Experts of a small language model: a softmax router, 4773 steps.
Below are experts of layer 15 (counted from 0) of a mixture-of-experts language model. Rows are named router (the router's row for the expert) and show model dimensions 192-383. Each number is 128 + 24 x the weight over its row's rms, rounded and kept within 0 to 255. Numbers have three digits each.
After each expert's rows: a language model's description of what the expert responds to; "mostly gets" lists some tokens that are sent to it at least half of the time. This comes from a sample of Wikipedia text that the model never trained on.

# expert 24
router:153114140175160090102124143147131137139157118106149141146114150113116060137115148157137141155159212149122102167114153159124122134132164172157117105108109101091076126159099149106141144137084115140150148095125149098119134153138181111181133115105162129135131110167157130126157104131075107085119080080115120146172122116155095104143126103094134095106094156134084150126149151142124074143094129122174152091118104141131125084091142129163124099163134128151159134136139145129135109114155133090157121157162125120121149112116146162137113129120093147155157151176101140149155154126122097089
It responds to: Name-initial capitals
mostly gets: " B", " H", " railway", " J", " S", " G"

# expert 40
router:108085125125106130155145111085154130134160061089162134143151127134111162129107159181132171153110176152113118095149130123135153163081126131133119158107125092132131122144157097113062125114147126110116128143124112122142140133163087132077119197107130098119085147153153112140165150106119122098108142146162141178100101131129105155132103098164088142130091159115108130143074139145111128143159106124119092134157104116137123115125149092102122088128119116110127119124134170125128091144141149090137157078163118142122128154120101136114156113120083078157105080163081152123105169135133115114
It responds to: Spaces before numbers
mostly gets: " ", " £", " $", " €", " −", " Image"

# expert 39
router:138128157132092101151141159140154148136120118134102172116118128138103126135149129132112114155154132133114127143137136121123116134114185121132108113145075136134099151130133100137139144124118150143153148047136119090160113131161109149130127097154140172120078155107140136150116122116123142137124127157096138120170162136096124183114099116079087147081134153116141148161142130078141097126132183135156100149144106100174120100118103142117131109137128122166117115142185143148157129121118123096165152149131127100126095084150130154123109161133121174123123132113131127170125164086143153105
It responds to: Codes and abbreviations
mostly gets: " SR", " FW", " MPC", " GT", " VF", " PD"

# expert 44
router:125117115184095161081169172103132091130104108129142106145143111124115104121159178138120127109094100135142148160121130127087137133108142137091170134095171066132096130139169133131102115148153135103131159103126111109125114144167096173094113181141134133113093119106142121136128145137108138116148150135114117126125100126127080154107164135129154181091155147141148123131126120098079124171164119137134119180127113119123151145107149152105128109112176128147136106140143107110146124178112129135147171106140151112069095160177136155121130129076143127129143146131114114123137136114152107104
It responds to: Opening parentheses, fixed phrases
mostly gets: " due", " able", " far", "^{(", " known", " unable"

# expert 15
router:157126120109121139133133115152107094133130120095138136121151166131180146107129095064112162097150118086127079160137150153116152086096115130115186133140164118158126129137134137135089109148118190108126116117149138133105110168153122098140107126113128122134132116124108147057110129150179139121111116133159116119106123103108149142149123172139136116130112094102125080116159059177143108142071135160111146146150100131137150125122138138148118177145133127149115116154140141129099155166158132110093139135127119138136160166087156175094134109133138140090111146125196118107106149144167081135
It responds to: Coordinating conjunctions, separators
mostly gets: "ag", " or", " and", " nor", " &", " thus"

# expert 2
router:168142093147164170130038100140109112115159125130135141157087147087154118122162129156131125117112119101117119159124153139131138147139135092109135143114139103099121140090126108104096084128142080101143129124143121106171099141113152119150082122118167076147117102144138127127089148150139134133153138131093118106123150154137095094119164165127108117111117153107111121122130129155137141145130177159152138157112144104146107133142102115121130093139114122096114102125137123135134128169100119104140190138099137146161150125112154118158143140107169147171115117111158157159168153083145153096
It responds to: Surname first pieces
mostly gets: " Spacewatch", " Lor", " Gro", " Wy", " Bes", " Gill"

# expert 21
router:080101173133087145128165152118123122131120154116145167121149093135138147102094133110129136103131111163149138144104142148140125103140165092143160079171114157116110170122093115152095157144106133106113155139125121117125106105151171122128107109142115138122125106143076134089133112102074105143137069170113118109129153135112120142119119111097168113124141114141110136142140119142091140106150131111131115122121115139128142139178153137124104102102151167124128081130136168145155102094151158108101109147151117168081123144139155118146120150107115128143140094140125115150133117150121135140
It responds to: Line breaks in lists
mostly gets: ".\n", ")\n", "\n", "\"\n", ":\n", "'\n"

# expert 50
router:174106106122108067137059152098102164123134124134137128134055143101125145118183086161134153183119144171136130138120142140107107140130148157100104137089149100133103095150126165119116137138154106152137135143171165098167100184090177132151150118110147088108148131151101125127166131129106133124119104099105122127130141120138156136155135098113160147115157158116119130120128150141143110135089107076106104126110147076129129162121135128134126117151145117104087145082105130065114165118113122154110114144141163101154111089130135095127141155126139124145153150090122131129135162129137127117
It responds to: Mac/Mc names, election tables
mostly gets: " JPL", " LINEAR", " Wh", " McK", " Spacewatch", " McC"

# expert 45
router:133099146122116100195145138123138121106131112103130083096115190144131101126135163137154107139143120136096162127125177126168115114128111083107133152129146105159166145087095153171167131130110106103166151101117123126108132155188097149119101140116142140134118125114149096145162106102106184133127132133111157104141117153117160153105109134116116098141103154114109116085137121147145117175146151100131192144142117099120121088144110118111120075135138139102086117143105128104158136155137167122126157102116116093101109129105128112159119118133101150132115096141091104121117137137123100177
It responds to: Statistics and measurements
mostly gets: " Turnout", " $", " approximately", "Scientific", "⁄", " estimated"

# expert 18
router:163148146115144122156101140108143100116104134147124131113084082150141151163178089168154152127178118156077105161155099131154113158128124096101164148091156144155135112199109138145146135098146116144145111160105157145151154108092094139122094120154154099104116124099117126144134142079103092110117127151132127115147122103075145123122128139133158098128164151143159121136127110097135139160101095140145099137135171118111116107122104111113103097120140138139068144113129125165133098106114137113117131159128141115076124095151144169111128139150086129111125107104142127146091136124117108124
It responds to: Scientific word prefixes
mostly gets: " imp", " rec", " inc", " dis", " dist", " ref"

# expert 11
router:123087121100151105091139098139126127115158132132140117101148174122135099110101173111110160123122110125150160137162143104107164117103121128120140107093110128141113095166155143177162130108129126107160132142142120146086178102082137123114093115095140125138169095104146116096120093130136114144135142085160068127122135099127155141151139117113127122137127118138100109125101109142136131114128116136117146138149078103174123131142132111094128151112109155094174145117119133129062134101125140114115073085158134125146116156116074115136177143163094114135173103141133136128136113153110117130
It responds to: Location prepositions, countries
mostly gets: "In", " In", " in", " throughout", " outside", " across"